From a checkpoint of a small mixture-of-experts model trained on Wikipedia: 4 picks a token.
Below are experts of layer 9 (counted from 0) of a mixture-of-experts language model. Rows are named router (the router's row for the expert) and show model dimensions 0-127. Each number is 128 + 32 x the weight over its row's rms, rounded and kept within 0 to 255. Numbers have three digits each.
After each expert's rows: a language model's description of what the expert responds to. This comes from a sample of Wikipedia text that the model never trained on.

# expert 44
router:156059100119146106099154146125175147085126109165143109139102145215096105085101145121143151114083144112089092105144099144179049084137119100174182176076138130185163078137140147106147151127174190181132144100131133118105185147119148116166163162152123078128103100145107100129143173099133098168187139124114122072161118122070093096114148125131139060124159165065106081138125114083145139124077
What it handles: Definite article the

# expert 55
router:124090153144180100120145127144155139090125113136193124121109105147108083132126117106119180142121157089114124078132102138172110106139149115117136085122157103137177115166114147106183107114168090129114156132134072074081229135166107081156139175184104124054145081170079152114161136130150139129107111112070064130226182173097105098106115112124136162108171126087132125144114108107057178123137
What it handles: Capitalized word openings

# expert 14
router:118116118163150095118128131121137070075165106139166119075118089141056098124110133095147148127097114107094079132120139155126138149154117125113164129121119066102166113140074114089182116110115151200108179158194078111115140142094143089187115145156149057080110086177102146149151147100074150129191078101085126099128102106110129132131112116139108146101184157059075098152123077069100184102099
What it handles: Second word pieces and compass words

# expert 17
router:167110129112130142146197177187154151120139162084170111106067149121137064105115184096136148176103148136108108066111088126202116101144131106166107084137151078124179157160101146068123112136133134116154126083133125102124178130049134094125176192154125087130112102176134161115129115091133142184104115103108062100164155194102133138118164124103177124116208119078090130161122116110118152105130
What it handles: Past participles and word starts

# expert 47
router:126090065080186113083107115094176061097142120090137079103119121171138094137112173113169137150122154102112085117118104138142083078124182131196122054122178113152143132165093155066145150140135162177099123109111080140096205175119165119118124138151087115091082075158135167148103127091122093104172111123094123102187131118069127097116155105137113142117106147098075095149185120096098161145097
What it handles: Spaces before numbers

# expert 39
router:167093076117199063102119129124191091096144154142141099142114106129050112110165187099131129115114156157083146050131122141141112122136144133161137115120166138135166091140099142075131119107189116175136153067155120087107170136127142103181134192170143063121080071097151144177147127130091124129126107093099131104165111090151110102096127163106094071146140169101110125153181071095087174094116
What it handles: Adjectives before nouns

# expert 56
router:136061129167156064135141138124146094084171134114126125144082151168050124096111119082107128168102131129106112116127138118078107159123180111114177112145124123156133126154069139103187143109167137136163170058113141146130157179121150097144111163185088132109117114146147113195133101121071079157172061136106112118219063110089110148096157150094112118122175118053125122189140142131115134098082
What it handles: Name endings and middles

# expert 50
router:167115094064197110142128138154214124121134114130114095097135094148097132114131135067128170159130152127126124142130134123142137153124133097132150132117168050104116101135079148107150109129161115174162154083147108088119220168103142087145193140131149094118113121170106137159135112051094094150191116109049118105126104127059137129114161172121153100164137132100086121158162036158079132091145
What it handles: Closing brackets and quotes

# expert 31
router:137118101138152097116154175174208122099184163133104122112144092165037081141115154049129138126100171131091118095111106150104094157118117129133164096146181071128132099130053126093105144090141183159111157090145119056122186143092159095156143170138121124108150136167140166133136091157091139141193084124068122156143107129101137142122107132079135099137152141095107109162133069094050139140097
What it handles: Countries and abstract nouns

# expert 10
router:137114125138151157123103128126157152100123150062133123159113159158102111084085151099114086145106151148122148092121093167121161110136183140160141116117126130099142063123127148113102147133237185216162174073117089089123157181104099122197142130113089073148103115165112154188120122100147084152155090102130059140170109155101109127129136155136162143153086157087083126170162136091148179127059
What it handles: Quote marks, name pieces

# expert 58
router:126118086160149084114170138079154095073157135103215090108116124162098112065095127086113152171075127151110084130147084077130096146108117132130132094112135094100172149181103119106080144132119152149104109163083121070086134161094119074141139120153058115121044097180101169149083126088113113152155095129115129079169063111141150160090159158104165137133149155087103118153131066102117155092114
What it handles: Plot-summary verbs

# expert 12
router:126092120092136135134144142147160129049108114100210110129089132121070136094117134127138171193119155133101040090136114114123096084173159111168185127139152091115162067142119134100145124148165122180128164157144119078109148192110122032170132145152078127093135067137058079105100140126113089144183140136128090119149112124126115096087097135151076118139132145072108086144133115082135169100122
What it handles: Prepositions

# expert 4
router:151090137086140160139151177168171154069101114122178103108084123117080149104109119123159156191118184134099058083140121161130103089155151126175194102134182087111153081135129139077126129164163119127109136146144111084104149174104142027151142145158096106105155076156092071108090136101116101149193141131108070100173101129118121114089122128159102094150148152084084073144150141092140173121142
What it handles: Prepositions after nouns

# expert 40
router:164099107158136141110109156140161153127168135119158124148115146184097081119080166049164149140111147152125084112120093099167124148114141084169127074086149110126183131149103182097134159160141188121131142076213126116138155203030188090148144137114124120074106117121154148147124170074125071137192094155118133138129146179093129065117126142124158117112155172078116126162144137102121154128084
What it handles: Leading digits in lists

# expert 3
router:132109047103161150148116137117144143134082154147171120118103107202051139101151129103147135129105173122082059129184092115122105105154158130161188080091191087166123127139133180108160160138184124170122161091118095084061181110060148101151135189146079121091053121130128145104119115074121135155141111066134113129131141145143144098095091136109133111112151127090116142158080107100103172132096
What it handles: Infobox list punctuation

# expert 32
router:131098134101140104150107138174153102088164114106104108115072115192128087132091089088158111124014125151088090126158134139139129134111130116162169082115146112156138104135120151064149147132176187163131126075145103093115178139058135106123146164146070128086147149162126173149129123083105086190117147143103131106201119172133082090106101126132160102128159180125123072199165131142094155105079
What it handles: Capitals inside surnames

# expert 43
router:139092099132105135075158129120128125109185153119144120105083118182141173099144161052139172166120164071090098139066105134160091089109125142131165127116164109197173074081133122092115184125171155134131174157181071078124121136090118097183108133106072077097080131109093140138119128120128117153140055118130114117176111147079128142117171138134097157142103145103113093185163104073071097100101
What it handles: Consonant clusters in words

# expert 28
router:163054119158148093058177102167131098112105129056178133165080113182100125100079167109156074137157121165125074103130103096132124106143148104164143045156144139157143153119098070115132090158144134167141228097179060056098132175087144122146167112108130125071117116154094152118105139100121107110155125124125132134135105092110146139139133124138161091105158182105121114159170140104086123096108
What it handles: Re/le syllable pieces

# expert 30
router:136064082114161120143145161121154092075197127121158149152100098160044116094120169074130153181109151077142119083162105128148109121118144125091120086134153115140146148136123159101142157100212135129122154065130099098114169167151157102163117124191145113131067088094160130173138111137153051139185082117095126095177090114112103142069150117055131087109137100073113132167139130105101143115102
What it handles: Latinate suffixes

# expert 22
router:129111108081167129109132201124162120065117124129196121112100163122139111108157155046089136181137147123114117090121082167191076127145132074180112132106157097106166118124131181100110182115143119107139116162156144118088154128062199075166168188140119101095111103153113165134103171086163122170084146113119121124163115111086120083142183169112151147109140134109141089159127113104108208086101
What it handles: Early word fragments

# expert 38
router:149109133169124094126123124147160114111167120140124156134117107206119142086123160083078124153139135081074106046128108123141100154164156079149164112116202108102134120143065143130163159143171113157130139107154103100089167104091184108175150173160066095116122092177148116142142118064123113117199055087086094173173062140106113106069118130108106086144118137087141120172147122094121167119112
What it handles: Full stops and first names

# expert 1
router:126066096121182081098129107127155116146148125149148084079100127143056123149166157079109116122127133114070068128142151154091083158129113104149133104161129062167196126166059116075125091095181110192139172144190112093135152165096164118167164181151167081129101097134096156158147140111128100148124091078074133120150095146124088107172156121165150154126134188102090102143161108119114181112131
What it handles: Ordinals and rank words

# expert 49
router:154051063115158101137131134144172101086134165095187127107148105147085086101129125065139153160124140166061093103104107161157059150144079122186137099179161061102130126098121128106117115160142140147108123082118091113091142172091150066151132153172138097111112155172094132143132111117144146153187130076112113119149162179060126126101163193147104146149176153101143105171135067135090148110099
What it handles: Table pipes and bio labels

# expert 52
router:146097095093155066106145154086175089114178140111169112110130139121067104110135162088097150132094170161066110103068120115112110162085137136169161090110110111115141108138118157091163126108155154178107149131125101059111119213082155068149136142151064092091102077149117163123107111123085137155132105126072133091151060101114151089125138181141148173149179168112125064122179086110105148096132
What it handles: Noun/verb stems

# expert 41
router:134065067115161125075114120125161071105128120085152059095081137188148088113093151094154110169147168101122082118135106100131131101089161140177144044083182075166163117130126171039147134120137157189105117122111115137075215148122133100121136135152105105088110099179113173152135121103116079084165125116126111092160118110078134112118148124134112125111137150106122101131168132085121193122091
What it handles: Spaces and re- prefix

# expert 24
router:115122116135183106106104108119103184106141120122198121069098144217125131112101169108158079109136184133077087084105083151161141144152158099125149069124186078161139123122088155067150080148165095144133132142138129081110152193047174104146129129128117099092119097158158147211123139076150118139157138115130116171188084112091116096115141178139138098116134165103135128129169134133138197121131
What it handles: Romance particles, de-

# expert 16
router:154119092089183116196179145106200134082161161112150144104094116168114149130116119106146143152110151103122128118114130090163126089121180088158143063113127099173169109153051201104136136150143172192177159123139101046136207144092120137181136157138133169083101135148111121151132158076115091129162125117102116127150133106126081077133116178123148192134164124085116119118138103131125191119079
What it handles: Dashes, hyphens, parentheses

# expert 18
router:119166114102153098100136146072143139133110131117169143156100145176116071112127165120135157120094112102133067089110127150192117133113130120145171111112125122137161093151107162073159121105161142164112130087188105115070099181098146063149150204116142100144143158154105141148087136038115106132190124092131104175159097172112164150106137199098140073112143174123044121131119122104044121091100
What it handles: Capital I and pronouns

# expert 25
router:150103115120180085103132143109190120135126109101109103114106112143085104077155143094150146146110186098097106109157105150181119096124136090195150104100144117157183138164086144080121123142201103149122156078127120127116166163096147096102174154147143079065084085127124127183202148138133146150115136102094123117199128108140088102105144168136084079108119190091048152143169084135096168075115
What it handles: Determiners before nouns

# expert 9
router:147078128130164122097163139114136047082149140123104151114097109148064112100143127085120171139104132087139076126154146120124068098168172100099154092101138091130162131124042155115164158127136153127124148114156081140133139163107193117189142159169167135077132113157103121170158082084119092166177104123097142110158108136100138164117156107089125077116137153095063113206168166071099165088076
What it handles: Surname word pieces

# expert 37
router:106081063098136126113094143132118130093183105138176097143128123121068089141075182132097177175150197068136139063121125113161125177129128109152115067143138079138116128156105177100162154104149201133124160091150117095124158181140183076156145116179099148107095125153086140140114105108131096115158049071113118171130101094108094136125114196111129087088139132079107118140123084110088126110087
What it handles: Mid-word syllable pieces

# expert 8
router:102086099075129146167126166205153060094136142076121100095099134108093120149077140077143182121057124111091081126123116158167069108122125101175159092132163144143176139162133165075131132130185194109134166103177113083088202113135170116151127132142137100132086115139121132147134120079134128152150097136085119126158092193082072088123174157153145130112122150086107068116144150129103164106096
What it handles: Opening consonant word pieces